Weights of a small mixture-of-experts language model, trained from scratch on English Wikipedia.
Size: 10 layers, width 96.
Experts: 32 experts in each of 10 layers, 320 squared ReLU neurons an expert, 1 pick a token, a sigmoid router.
Below are experts of layer 7 (counted from 0) of a mixture-of-experts language model. Rows are named up (a neuron's input weights, with its number) and show model dimensions 0-95. Each number is 500 + 25 x the weight over its row's rms, rounded and kept within 0 to 999. Numbers have three digits each.
Before each expert's rows: "gets" lists some tokens that make up at least twice as much of what it gets as of all text. This comes from a sample of Wikipedia text that the model never trained on. Tokens count by the router's weight.

# expert 17
gets: ":", " |\n", "\n", " (", " –", " /"
up1:532502485507503477508462504456512509502529504540488492503535443470499527494484492506457500471493457512514541458460489474491487505470524499513485512518539493526539515515480489516464441534502499471498555496511504510513475528490507533486481471499504577524482513516466525521488482540473511483
up2:506473513526491518465495474457488535510516489497493521509483515503443480465447464513516509519535519490496517490504523516450553446480533520496499476503483479515529504469513500491514497505510497520465502516509476510537492504486530540480538463489493557524521542563486484512499459461497482512
up3:500511517489507478500488496494515526518471487478512531499497499486506463460514518524486502526526523556506466487500451495464521452483486486495538488505479499487550540511521493507528506493498497513490485498493491511474502482488507491546505439579416515533518495527481526496462496468517470524
up4:503517534520484494496503547475463495494470522539490523477507505513504488548509511454516479515527501512440503502519479517505524489467537516437477464472495460527509533522470482497505462481535508498484502484507508509477502539497440474527550520470491501543506523452506535495487526487512473503
up5:524465492498518501463477533530551503486449476510503535474513457484471494503472516558527483518517509509495495487494514506513474483475506549503474505508526433487503532513504497496496530448483514476498492532485538544486482482487540505482518529451458457470496492535517497475490519526509521513
up6:450551487465466451502463500532490507505497515494498538493450538510506506521480502440501535446517512463447481523520534526513521472471460512525450493490490486499489514520522558518522498517512500482509518520530506489531497521510516480528506483504484533547505510477475517510479478495498503487
up7:462477494548533480462502484518511495509501503482482519490524520476482473472479472472536479509491506496507479469468503487497526521512556547497511537516468517537512449516509499505470537459529512494441521475524471487502520459471447551501524459497516495512495515501510555516516509523498509501
up8:507503510539525513468435542480521516476494472498472553501460520469489493487524502510536460488541536499519509500533540515504480515481523485527495544486458511509513495481465467492505487464471468477489527479533499503492451507504496470531452502535520534490513519485502462498497511547480474497
up9:488491500508494521506478454500469461524458500503464525530457538515527523498465510454494508495526499476532501540486477535520533471485437534508512511503533495487467509504498563512496487498457506529522497473514498493464499556525486503515489543472511512481483500517504440520487476496513529475
up10:547510516500508556523527494492508510489509473523493515487507499507501502500511482482517473439485485482528481529526480487523496488506515515528448521497510495487492493475541542538485517505503542502548499522508473463457447471472522517520506500498538514480493436508509449516441471487500474529

# expert 4
gets: ".", ",", ":", " (", "°", " ."
up1:515501495532508486556487514524516502521505500488538562488469500515519483485539464510483505506504525484491525458527493502520510513453520471415477520517521476501513472490521450511473483492460486455525517453500486512537536469512500513528480518482497543500515496463490508518499489459506474519
up2:472501496502554484522512486515512503498562511458483522524499511540526455507539507493512480507455451512526473532519505535525518481478467547462517453517499447489458533509510514493509490506500466495498530504537503494467476510486466487496489482514543472510485478447490514507502544491490519514
up3:489517512514522516492521473589492554511476512468483536518517461494516520480479488474540424512463499499512457502498457510503505493518518500502459482515479488476533524465514548515517523510517498535500506448488479498539492490493499509488513544481498513474485491507456486502462490518491509482
up4:497552497447513513507542532489490553515485483530495476450487418541504484445491495471504504505484507531520481485486513472478527515519514491549439516523474517490496513528480458533499512513465509505508536506500493500476496514533495521516480514488516495506481477496509524501504467516472464540
up5:490504516540509512473498554510473470456486517492529490530507502513470478474525483519510497518521533496509468518543518484524541549491438482503509507495486481441470487495509516494471494522509486522506479450530482521496451540488508525517561497479530497525488457461509480503509532508475485475
up6:520526462507531543486470495489514532487471469496485465513540497541483506451535532500499525478439492483455506472523487503538485541535513533523473470473475488471500467470477522504543510507486478487507543509514527533506505486497502511505506497506496514497477486464540515525454488494540472539
up7:506494540536518482537521470468487537462502536464526510531480481514544492520481475501530501463501518496492495444536551518504507503474488515494514481507505490525548518511514530508508514445470464491472492497437460499503460500502523480508468490546495477512512477531528487492503511482482478545
up8:480524488496475493524529509525498525526521467457511557457478509495503496512494491462524516513495475440512463522484523483542509504541500542490482503528503517489458538511491520530511505542486525464485507507428474540539477528505500518459499530447480471497482470488503488494508484513505508507
up9:489458478488501498471519500492469490474466504550521503492497531514467510486469512524501510527486520505483493476514510535474544486546515470497503526539503441531492508504483477480512524477524528513459523488471552550477519560501517514504483466533523481508541511530467504477479470501465505460
up10:485500526482477541513522515480508487463451500547498505467490473497477456464502479479501510528493521500500492517524508489522532502533472518497486504530525489485489505527500549522453481488507478492535503478509468513537522484525526523526489503533487508467490457493460503475432495479539484577

# expert 1
gets: "20", "19", "1", "2", "0", "18"
up1:537469510495480541470477490495505494475479516515507495475510488527501486468568487472518489496580446500510469498506454510533497486527491481518489502499483480493475501493486481503521487478515520523518510502548537540506490536551481522481459533513501473489536498484467477517494525461527476455
up2:534507471512497518509494468519504507480465518473484555526482499457510479538530503477460484459531533471477556516495491567528509551482527521515484542502493458519526504493499468461475499478497477514499493493505473494504485476540514485499476489461466464509483533482519528500530488495539485514
up3:492517483503518555501514533459527474484542564536505472479493524525491473500477526502522531492460482500504455472512498509514466487519502508495519497468454506483501468546481473520503467467474509528458488484488516497468479513528517497540471463527505493478515518512456509530530512513554511472
up4:548487549528474476519495467506498529516502483505505486552489512485486455504462512558519470518535510500503494498491483540436478511513500498528510465508492459538470491474467555435507496481490499515499531486517505484520499493470487525454511513490508510477524516468493485531485482503545486530
up5:494479485500529549523468459448476521519500491514520501497488475499478519498498488479547477523488493495534521498481493473523521527540511522532497521500495514512426527486487511507515495537487518505459540506495499487467479484481472477548495522514435464551502460496469513520503469530513472528
up6:501494472508467488479509506475452505509492461457462470519521476505462535478495497497498476527495487504459503508500494499494509494505498514501490509465516519479563539487483511486486534544486559476480499494482483486468473486473502516528505508506537494569531533501476547459486548503530547523
up7:534523521528476479536550516498486499480558494492488566460483514491476495513517525518529522463490488500492515485508516507526485519453463447529503553516507491488495496523466532502523502513511448498498499477427503496501470511486468495480489514539466491500500484512523485529469522523493499461
up8:479467502516484510521453495491507508520486522485530513477503496474574499480512530512475466518511518471473447499464459436493508488466492489483491514557526476550521503525540504515506559515527493525494474488506498491482479506510523461496506499480474532482523519496500477526524486545524482471
up9:549503447505525514520501488502506535469486525473468507496494451526479506503481453510513474501450480502532469499465509483497529500539547513511486479464476498496537454539513502541506496496510557513494500467451501488511504502484501508479478507531538486523474495516502491505536489518460564521
up10:494485510483501490534512489536487451506524462486554536500509516514514550450478435501506482501470490496454505491489464507548499484494481524547485539524473500510523523478448490464487509478517518527506518503513512519491478523457489524503525475511486500498549531506505518456516504540515464490

# expert 6
gets: " Mar", " Al", " Le", " El", " R", " J"
up10:506531517515487484545478498459474485493502469492494578517464529444488477516468477526521471484513477519484478492484507465512532473519471458519536518492497492515505496497540526530494503485525537515501529498497488470488487488457487467517517519461494547505530501534485483513489523569510484483
up11:520495509518539488507543510493465527481491521536517508528476486469519477511508524503490495472473509452508523528525421490488526514477466498554503561481507498507479521509501489488483426505512494510525500475504515479527455506444497522489473495522469523488498523538489506453517474525493505516
up12:457530512518453469507486524472490507457505471525437506498560499487488494509504451469507500517525561480488506489504495517490524510530500496456522512505543485494503517483495506518497490492502457506535528476510478484506479469468517478477484464533490465511503533538522492534503525510554486552
up13:515510496529485513496490512491492442508509493468493467515492522514465469539527497469537476485515527440497511497470475516491471520512498518496512508518517509472521531510458495482521517494504513490524544499498492515429519464469460581487470526511514494547539474463515513515507533480490516493
up14:488496491497501484521521547530518481536523476550434446516504513535511514448526507478531472509509518486452465479482472481474491480500474529523520493486514513488484479495502479519539495478461480460495539522506496519492515477516474504504480505465500535528490538462468511547507500499553505488
up15:497486482537504457499503535523471505513477547539494499451535500498525523499479553501531468489480525471511469469507467521502541492520496538495530543490510473484519513513507458460513520462479465506525494503491466536484520471526543461494517467526464475513467476507499479517468511528502504471
up16:500466537517500504486505512472515545494483531500504512493466527514452480482500514476497467502487508507508476505490516505490496503537549494513506461481495540442517521534489495472512472464497488548533512545497487498512486531485492502463553572473473544473530519533477480497460522476476502521
up17:464511520550518508519493493489462471528471482510560509508482522435514482502489493492536491522490513469484521533511478518514509501475524534486516494521523513530525475502439495438519495476511504489455511462473477523498467506531500503497475530492554505486490469513518517463491504477515475556
up18:470465479523534495478475479514507503510478498476539516456501520483468516549473501473520487477532516484533513512452490508517473516532492551501495473473495527490511519505494506500538489558504497504486531519476458532509514528464525461510499525427543499525486446516499484526487470510515494488
up19:467514454545483526504559507492474506515531486515537486497484451479513489487472491494514513487492554524561495519504485523501464496489516503533536505496515521532498464487508558491488486531503473495499505463465466519491488507517495471523501494481491511496440445461466520519523511534482472519

# expert 29
gets: ",", " (", "^{", " /"
up0:466471443532509540500508492519518453501464478493486493473471458473510489501506482480533530509496507507562501520514479480527514493522531481471480466538495556485494514488468532510483495530501473476522572500553513490477511484489486468509490482494534534478500474519466503533496487514523513523
up1:492520461500502497504479471515452475515486486498503537495478454530496491505532462522540494520476464461560506504501529528554511478510505534530453476475521499517475514514488498530463463520515491495517497490499513482487500481490491450500479478494532540486493481498512492567544527454481527495
up2:492510469461513485454496534483527503477473509512488548503510474473496487498517494466476489452571501481546521478518522472492529534523504481530494527485468530493488496521502533486532479505485504514564497484499509477535472499459502482514534488526486518485488449506451507510490507544533464515
up3:522474505483528506484465483507512485510484528511545465502477535462476481459513520459513504473519502505489467526516491523477503501513485550454540476569493507511501507553471497492502496513461458499495476506521516471530525503522519485506483550513512510494522523523501429483493491537469476471
up4:518506463522504500488513506458559498472519520496496516478505486514523496487485490471534507504534476512487512523523492499560548492483495500497485510473486509500520500516498491472497572465472511488536508522435458474478524467508477493512508461506538533497532511482458429519477520520473515495
up5:502505487476480515525470488473503492501515515476510540523486535488511465499498504516558481507540518519532530515477489452499521523484465497548521519503526464510485529537497432519493471519512503514479508438514518494520491489501449463492485495470503498520480479520508505442452496548522526515
up6:473481506545485521487518490531496497518514488493496503485555501526501514492491538480529484480512518487553532476537496491453527521501457462521492471509483517467512519522445489489487473507490512503539521480455469503462497470554527538487484515477496519514485504469435551503517496490472528499
up7:534534500525531487464492521496528496493546517478532493525537444502490473464506510453523454472518457523466484488489471516506547474480538537520502521506516516521495477519482516514437498446507482520508512519509492500524516537488466496456491512471482513466487496500527542486519478496487490526
up8:501513506536528478476486524486476519483510521481477504496525473480498527473492541484548477471501495507510515455505572436493507535516491516515506487550453507505479496516502494477469482496508494507509497475503506480548508495527491525442467519534440473515494502505455519509507521487522516554
up9:458483501490558508501520476499506525529515517475521524467509511504495511526521516468498499512511502477493498490467460472491544503543543516481533530486551461474510489468467462505497558496487479518507534521461517485507487499506512472440478537535485521516499488508506465485491530475439511479

# expert 24
gets: " h", " sc", " comp", " un", " res", " acc"
up21:469518435467508514555508522509475515514517488481512525471488520461486476450515486502490504546489511530454497493500500512493495501445521527498472513506498524481501468505476470524490529493476510529460470496494552472520500519524521500479490539468517536530479500453473527541517491518546516477
up22:522482515525504488505533482552507508505494494534504478477497508512478453506501504475482480510508456514467495513507505509529495433461453532503505523496544457502460505499517538505509471497512487499497493514440509498500507476454492535454520486526500494527481542473518527544546471515556500481
up23:497506494514529508537505489474516490525465547465477518529478452531492541448545516456488508462485475525513485497499497519536472460466543546444481514519495468489529483483468508469508487510489503483489504486529517511502496529498524496547488444487512465505525505509492540531528478503492492501
up24:536514514463495482518498510487502460559465501504493459536507503467486455546523499478497515506499492493506516517500507462539518474563505517492476510520510496491533546503506488479534482499491495468526454507516526481532501420523505488509523478473516498502466459457531521460482488508492519493
up25:493490531481468475507543497490517508499527497504496525484521428525535515464497499476469466447533519511499549504501452504494501495528481504476494461524508540497530499499531497502531522454480459457512525514489512494485499544474452517509535467511499513478505489476504485523550463511533494521
up26:524510528523476497488493538495501461495499489503513538477488448475453490550469478440445485511494485509527505509535507471503498519508492467463498507529517497551510522524492547526465456470522481486497533488487496536496519485516503521504485523503511510521482520468482471508529447547477532498
up27:491511452519584520512537524455506514509457496502520506501482522510497493523491473473486487451543488466457501494471497500499523513478483506532544468507486479498462550490510497535541537523490462502479536503517478491507492515512489459484528527499545519521452499472528477488500495505482502504
up28:520529494535457488518520564487498509505514513486489437492473566506513491490530500522485505506470487466506508546553505505487516536448510508492535523505454509522473499485508484500471510464486468492504530489520505500429464521470511528487506523540513499474468470477512490519509490495487492523
up29:519492526554494478509520505507514475481499520485545482477512516491509487502430482491531507480525503506485479502500480530483533468526518524469519517529526486453485500594501517509509488467470465508491516515499515525468492538489471471465473515533496506492483549476508490487510458471477542510
up30:519489478550544470535522498487468485498505530511518504498489489502518476508488536489504482454522537537550514491525502484496491499546512526449474503475515535491531525510514485468511533495490446518491484486520489501529505504450543494511473481529507468494515488447509492444471471451478484515

# expert 3
gets: "ing", " of", " with", "ed", " from", " on"
up1:511459530534528524466515474497529507513531525475482475473512470497485494467451498518465525479513492497487493519442484520498474545511492492485520551519486474541499515534542526508514444441458509531499537513491495511471496523468474479504525482538481507528516506487504473522520483514527508478
up2:488496478480518502470456442466519516521493531498477468501554500470466509533495463490541500511505508500471478495482515517500524499438522500517564483518472448457527483499455483519509508502496502471520526502516507491507495478498523583531491496492495509517526503487535474514504533492485528490
up3:477556506492525502484486540483555513501523497512506497512482500502537468496473501514502492496479493535510502499511497487484488507467541475501480503488461475521483495556457486491459513505479488506519489506483525496506510470554525542516471459464454542487514547493577500491459483503512468522
up4:496502479511525520503473455468512458494517535535534513499487498517540463510465531514484481527476492440531524468496500506526469534484511529498487541458480496556488510499470520491528527515483498488445522497491475497521530485477485499553539498466489503536493465477512490523517506488470455504
up5:537559491533494503476478520478443492511511479471448492494490444506449504501469477443474532491487512504543517523526493499500484529504519521523498532538532498529502491480484532477536511548523479506538472501520479483532516492475532464492491487486521453463505514506511512514515492477503473513
up6:514489501469509457520446481490517538507470479487510519523490496492460534484525473544497483533523478457474494498578510461530489508494492522534524533484504485503526517500483514471509494493479496540487493523524506491532468459532505512506458518495547544524519494496477469450494484469523478511
up7:444466467528451526479504515495521505529462522521489534490475491430497480512486496536484498533535511507487488505446515507520549538484497526518522522502503505489490504495497502515556525490478455494500487485516502483493481479464483478502486506466470481533505497547463525487542488519507548533
up8:479501496506478477494480507539524489526538507477503488472502461475536461468445520500534452510477503524483456505492484464476488522491485549493467493504528481534521539505502517494471510503487507511516472493508531507503468550529497481530517494452515449554506511514445511535503511505534532506
up9:511546469506484524471486515445481536488509480519483525440487454542503517513457529496503532504549516478458517510513482447516533483556480472515473460532495529474503499482488499507524498519454453500479496501509486477516501496531506526500512497531482527484527473513519541518499500478504505521
up10:547531513509493465515562480525508492501519494495535516507483478489487504452490475535512462493484508510453536447469474513473501530540493507520432512514502499472447501517490489494468508475488510502528468537478506466474497555484533493511501478542465510532498501505503540486486519501514519485

# expert 26
gets: "s", " years", " season", " time", " University", "%"
up142:498458514505486526527555490500514500500505518540483495515489497503472467507505535503523464526501464478538571477501458488490482523500482495435481507489508487460461524515479478485532485502468507481511513520519480539501445504534498509502465506511504490513540506468541479511471556494456490519
up143:496481501474493490457499498518461514477523515497480452485509501531478496472475539502542477511537485458544497494515472500486483537478505466485497539492487537546472565472490498480513520535514484476499483494518490523508492473477548523488533509521493489468476551458455501534509519526484503536
up144:510460505489546460523478542511529469536510476479472505480501535523457479516477530483479524504471470472505511527554504503503507489493491475484494468482511512482487510549517487522524506479470475473493509477482539484487496518512544532521468482503499529517497494528523466473509552485563445485
up145:502511459494550506531486469511493523511478526455505473503489466518530503503499499481509544521503511523486510542514538532464563487525505544483509430511469492506465512503498492503514463465498533523505505506473471506497507500472481504501481492543514539508459504505464531434511462504477486512
up146:496543513497519504479503527490513460490488464518522492455500490502463526510528500484500502529525552482486538477525488480479492525527492516532502500540500536501466527539499488495478507445499441488456529495473501484445521560473478491534501488518465458501469507510494523516482489538516535503
up147:494479514517487525462530459493488509471512462495455471505486542496460468514514484512493466507540466489527506511491542525521550487493528513490465469559514525517472477485497520501490500548474518465450523512488491482454493504516510471494464546522499506476478506528533507516535501510504548494
up148:501531479478511477506514501486526454542509498568526508507473512508475457509511470518488468502499492483510497535480473464508487481488506500551516474519473462487439432489507518486454555515491516517486495490522508514499496533518491552494516504522467515525516504449494500535481512530505473521
up149:478512513508503539513518508471516521520514527471493476503470482479537499467540465503511499521508516483532478526508525487553494498522503517524467508506527491539454489552458503473522458486512470545481510544437499467507496499507492531499487481477482512466463543511504457492490503533524453491
up150:485472461525425517508468525490493464489516497493482493517514499523474469525488482494519501541554495514528515473515472529471486489495433514552476501503482503508482506498497481538516507514479504542502502505559564494477486489527481519472507453515490494505504475536513515506491500498501553466
up151:516485525490535532534538525478506523478491507506528483479470459511462513501506463457544488473506474491513486491473544480504514452460496540459510560497500473492521471526547484532546513496514490502506520476526436512511501485535530521497496496483510479503508487482496461512528469518492496537

# expert 2
gets: " ", "in", "c", "on", "a", "am"
up3:507524483520455535516528498513509486511483527490477522496503495531500496487505524553454485501508495528487515529507517481481458562478469493495509493517493471517526479511526489542513498517517486496502487498485464533485470507488492515519526509510499568529429473469446537451463497462520493490
up4:528504539552472484491489493491480458501529550493504511545498538496530477485498504521521461447495484479475492504548503500510494554507488442487520541489511462498506484555519504524494466489499486480479541475492542485540504502473482489505518498476497508516524478463463505534478539492472492483
up5:523534468537467478530479517500522468555453524496513511539491488503486487476472492515538508473520463535471484502497487521463486477503554484489482543510547508527504492513486528444476504477500470466473474492485524488476480547504526512531536497495483511511498491537505490534445515501504514476
up6:491510475530525503544551507483494458511484466511445544459503544499499507484478486488479472505494503471460497527481478503483514513464478482480526517516517515538475537490474491505523515460508502506467527491489482479475486539492569554533486515480514488501509493507519505539482484493446532531
up7:470529573530489506497492514507524518526493519491474537503513507512518490459532512472464474477519470520479499506487470496505526476473526495478468484487490494512489466515496512482457509458522530516535547451489491514488495514470474449486540490535467501500448499462549510530513498523533517520
up8:511549483501529483489527530429525513479481521495521501467481440509498498455486502455470475538547509480495488512473529510476513525542533483502501484491531512485544516504522510468535520467519463484496488475481473528516481544496525475524479536506529485494515510489505513491473481461471521523
up9:497486493495481531475507474498489508521492487519508482508489506531494490491560505515499508460517521473542478485529489504509535520552498511521537484526496504506538511482527487489547455451480493508529507464456522475468491494505490418460472466518519506507504526507525483504519540444463514491
up10:504530499510496448531516496513520468476473488469534520476461547502538497479510495500532488501552475465476484492444479522490515495460473486528478526526531500524479526508537547498473564528470538517476521504474509539495490467487482488490486518492522512489514505481499494515472445511478524495
up11:516517484511498543489554455468491471480472500542487495492478488485518495488549507517485488515464528485503516499497503517495480478525462524499534511519460477488508487565451492543540489524512469489481490518473549519549516498537473497535519507499475488504470486480537506504443460504503507521
up12:525469532501506489480519525463493477510472551529537472491514497484465580483454515540486507497497535484495550503487536491523472504511483530494462534519538506470474465506482557527490513472485476481526502477522478509526479527497496499500484538482477511509483480485498518485488465527497455491

# expert 9
gets: " N", " U", " S", " K", " I", " B"
up10:526544499499499512522475485487523485517484490497502489486517493484509538474536492514503518482463471517469472479460464495536483534504490545530484466477495470460490508472445524502528488484484506492510488479519510494551506436529547494532496486497502534507528484494484484509476496576550507472
up11:486514502490481468486499544512559519483518481453512534491472458529531502465482445432518465472508452498477476519482512519472530540449513462491546516536515497508514499530501476482495526511523503530510529466493505491505506500490506505516512480502501531503520466474493499486519525544497513535
up12:508523490485516507489527588503483463493504502533489457494444488494474496504503554465511504498482538481455514448523468503490510533522483511519494527495483502491487534474487516497558545506519519473553506509530499473518497495510553490486468463520508501485488523473487494498487479493500456494
up13:506492448551482525491495519514562481477515516525495483496479499493519491492508525433504537469501464486478526516493470501475521477505502521526475451497489480531518552512573510478507522500500487523530499497466505501503517481486475558499479473512484532541523504498466501491481463537507520475
up14:541537516510513476528485511539483513458483538515508485502513499494480517474501523446495552471477481459493495523526500462470491514471448528510480511553508510453493485489541515508511483495514468512523511510490550459473520512523512507468494471469532484534478478488531530518496487461535476508
up15:484514482516512525452445529485537490463525514516514538526489518506472480494478475446511496510501494527478520528508505505477504514450462491495544483484500569499527544535497486502513504511449487539515501510504494488468507495524497454472459521508507517472478472487486514511475485568501511521
up16:495487483451512476496418506472523515525538508541484524501447531474478522509500501513509481531541513471528519497506480537494493505497441510535492509464524510471507516494489482467506505481517483520505495442522514527450464524520492500509515516526498505490500499490486542487522500487450554496
up17:550509501487468495533500493542544517501517525498474553443481472493479491492514481467489494536540502446471503479469450517525536545473465506536493475526500515488525532478535504495488496537508542449527515458512492476510476517496482488511479485506502520504508502472506478516490493535526497476
up18:488527473492499490493500487479495532472482467534504482497502510540505499496532534453484488489533542542510447484531537499499542475477502508500518528493544507466554508496489505476489453517487499497517515505476469493487486456453530504511483491530483545486517498474528435488475495516517476554
up19:480480463469516472496478429512491498477513522517504517481518446506485503494491535513564537523478535511498514494455497491487481512517526513494436483519527518531539486502447474483501510499504477499532503506529520529519476496475516491482493496558473508457513464478520511540491514520534475501

# expert 22
gets: " |", "|", ";", "\n", " •", "=="
up11:489523504526503526464519460524502539501460533523526543457535493485471473429526524509480517479499540501515528475509501482542498477459499543485500476467499537456505473474474516537482521490492536536480513526511478487519507486495506463495467497508512526493484519466539489513465484485523519488
up12:491533527502552519452489491503497530497530510488469496466487524520480496550538481482483469470523530513523510537496529451540476459500483494536525472561491472476497486467523468506550499508509530505525497494473499523528476528518490496472515493483505471462527496514456451508501491499481474510
up13:516583502521471509485490493490524502498504435509532508506484467519464471522481523495499478527475487494500524476474464488464483505482493464510484486476503476485487548513519541521507522486499515487526522553504501542491543510507500516486448482527506484454469524506509498481492523571481499476
up14:530552498450461482529462523534501550507485454508493519502529490522496509468487522466451493497478521533503496518466497487490480463524528513496461520528518468530507532517468501504517489482498503530467539505517530538532478487523486485492485540483487492443502521471519488481475488548476480496
up15:474458517479521486514516493536519462522468466490501499483543512466511517520488521501469461509523482502452519519474531501497502501504507514503516522505483465530508499498534458494538506453474515521508484516454572458527438481526504524512480496499468503515489475501487540533524482550475512482
up16:481515475455442467518513513489515473541556506495516530539495450515534503467506525479507472520503487478540479480489504520500520560528485499531429495435494483485498475513513495507518481485496497517512495495486506518467492501512495514473477525470534539518466529512523466513527492491510504473
up17:494485521499523549522534489484486456510509502509481482490501485489533479503521496539498486479525459450525488506518489475490484487500470545549470520491520470514495505503493486441520519509498546480455495570530523516482492459489500477510502467511524526551511436468515531511514485487486490508
up18:519477487551534543537497519505476506483524482551498476462475480482533503511490465507474498482487474481509524514532470535475509484477440511493499505524460468491543528475536507477511511501515488510521494486525561518482458504474523515482520511497464510490500500496527495469523468451462510546
up19:465523467499505488516480504530506483529461522492493536468487523473527513492523476548496502511525506528554485520483455510474446519510483519496507487517493534520484524509464492531511491480477448484519509493485485474502528503534414502489522539530488498514475492501478499459473479541498522542
up20:496520496531512513500493489491505522516530481483449502524461499535542486490503488491486478438470469499555483498511496472511507538526489480483506510512505483471454489474549485554492501451448485502503481483505488486510480478496479502552531530520533535496466487538537480522480534535482523499

# expert 30
gets: "g", "b", "v", "av", ".", "ag"
up1:487508485537554471523506501510491524553499505509526486554485495528493479484505500507516487449470481521472541524518451485512523511484501446541464565512466456517480546497499517492482510488471498491498514470521470533481516537503486478474530504492517522493485472491488499471538505517515493454
up2:496529473526503507526503495445502489485491526507480466503493474483461506510490498500561451448542490491505525518485495472483547479487502477515534518499531534532528448505507516496503515479488509471518529501478456536504483515481540502507453484541516472483485541503507559468485484501508519462
up3:499511451506486493489531516514476468529516484521504494485530469496522509455495501509467518469541513537462534486501461487468487548536535502521508513526508477522482485431522466486503561502480483502509492502471494508517451503498524513475475534538503513534472486508434482527496508518513520519
up4:503510500533511499531481492513507453478501469482497502530523466461507467476504475433519493475509485530501466504514490518478512513523506512468491489539465485546517530472498439492501537482480514508495520519480509510517559500536481496501522539497543512506467485453463475481494541510508491561
up5:477486468521490505491494529535509472516474474492534464459525477492499473472499484499529473491488524469522484479484501523502481509484512506479494502480541472533547563523479466491484520481487518513486541572518495493529504494505504519479540498475494499505479519473466505535421497514540508540
up6:468510490513556472518518472520445512519527518513477503473541552503498500491532469514488496468547535494499526534506498506542481514537499500496448519454483457519465484471502458474490481517502508517557538453491517506461489502473469530464493491513509513517496476528475494495477489495498510501
up7:538471532485505467470454497505500527521492536492518469495445501519511527518498471480509459503541530496517476466532526499488482532514503510549490489446506511512536499495469519411518479468474530489523510494482513532488527498509529500507495525489489468524507482495495453519551513520491508500
up8:445506508448511490511498516517471497515491487522506441487447526454474561480535484504469490551521508501508473535513434520504536479513478516543487492506513441500514509490522501516531529509518523485497505527521510484504466535530488515509493481518489498506491495512505476525495446518479486527
up9:490519473485483524495508509497504518487453552491555481489521490504521510481535510495488493509479506489484494476569465476488525520509425488505492532502491440509544496487498494485529460480482520476520549495475497490525493506487484545488508484536521491479458495478506495483484516575522516490
up10:515483505484501529436501485496514501539456476474496531519503515507483488508445519463522481468474517532500497543550463485480508486484485500478534476518491479542514479498528505497494496500498510467477458547470506524522533523543493496539478495455485521542453476514496496508523489529533507462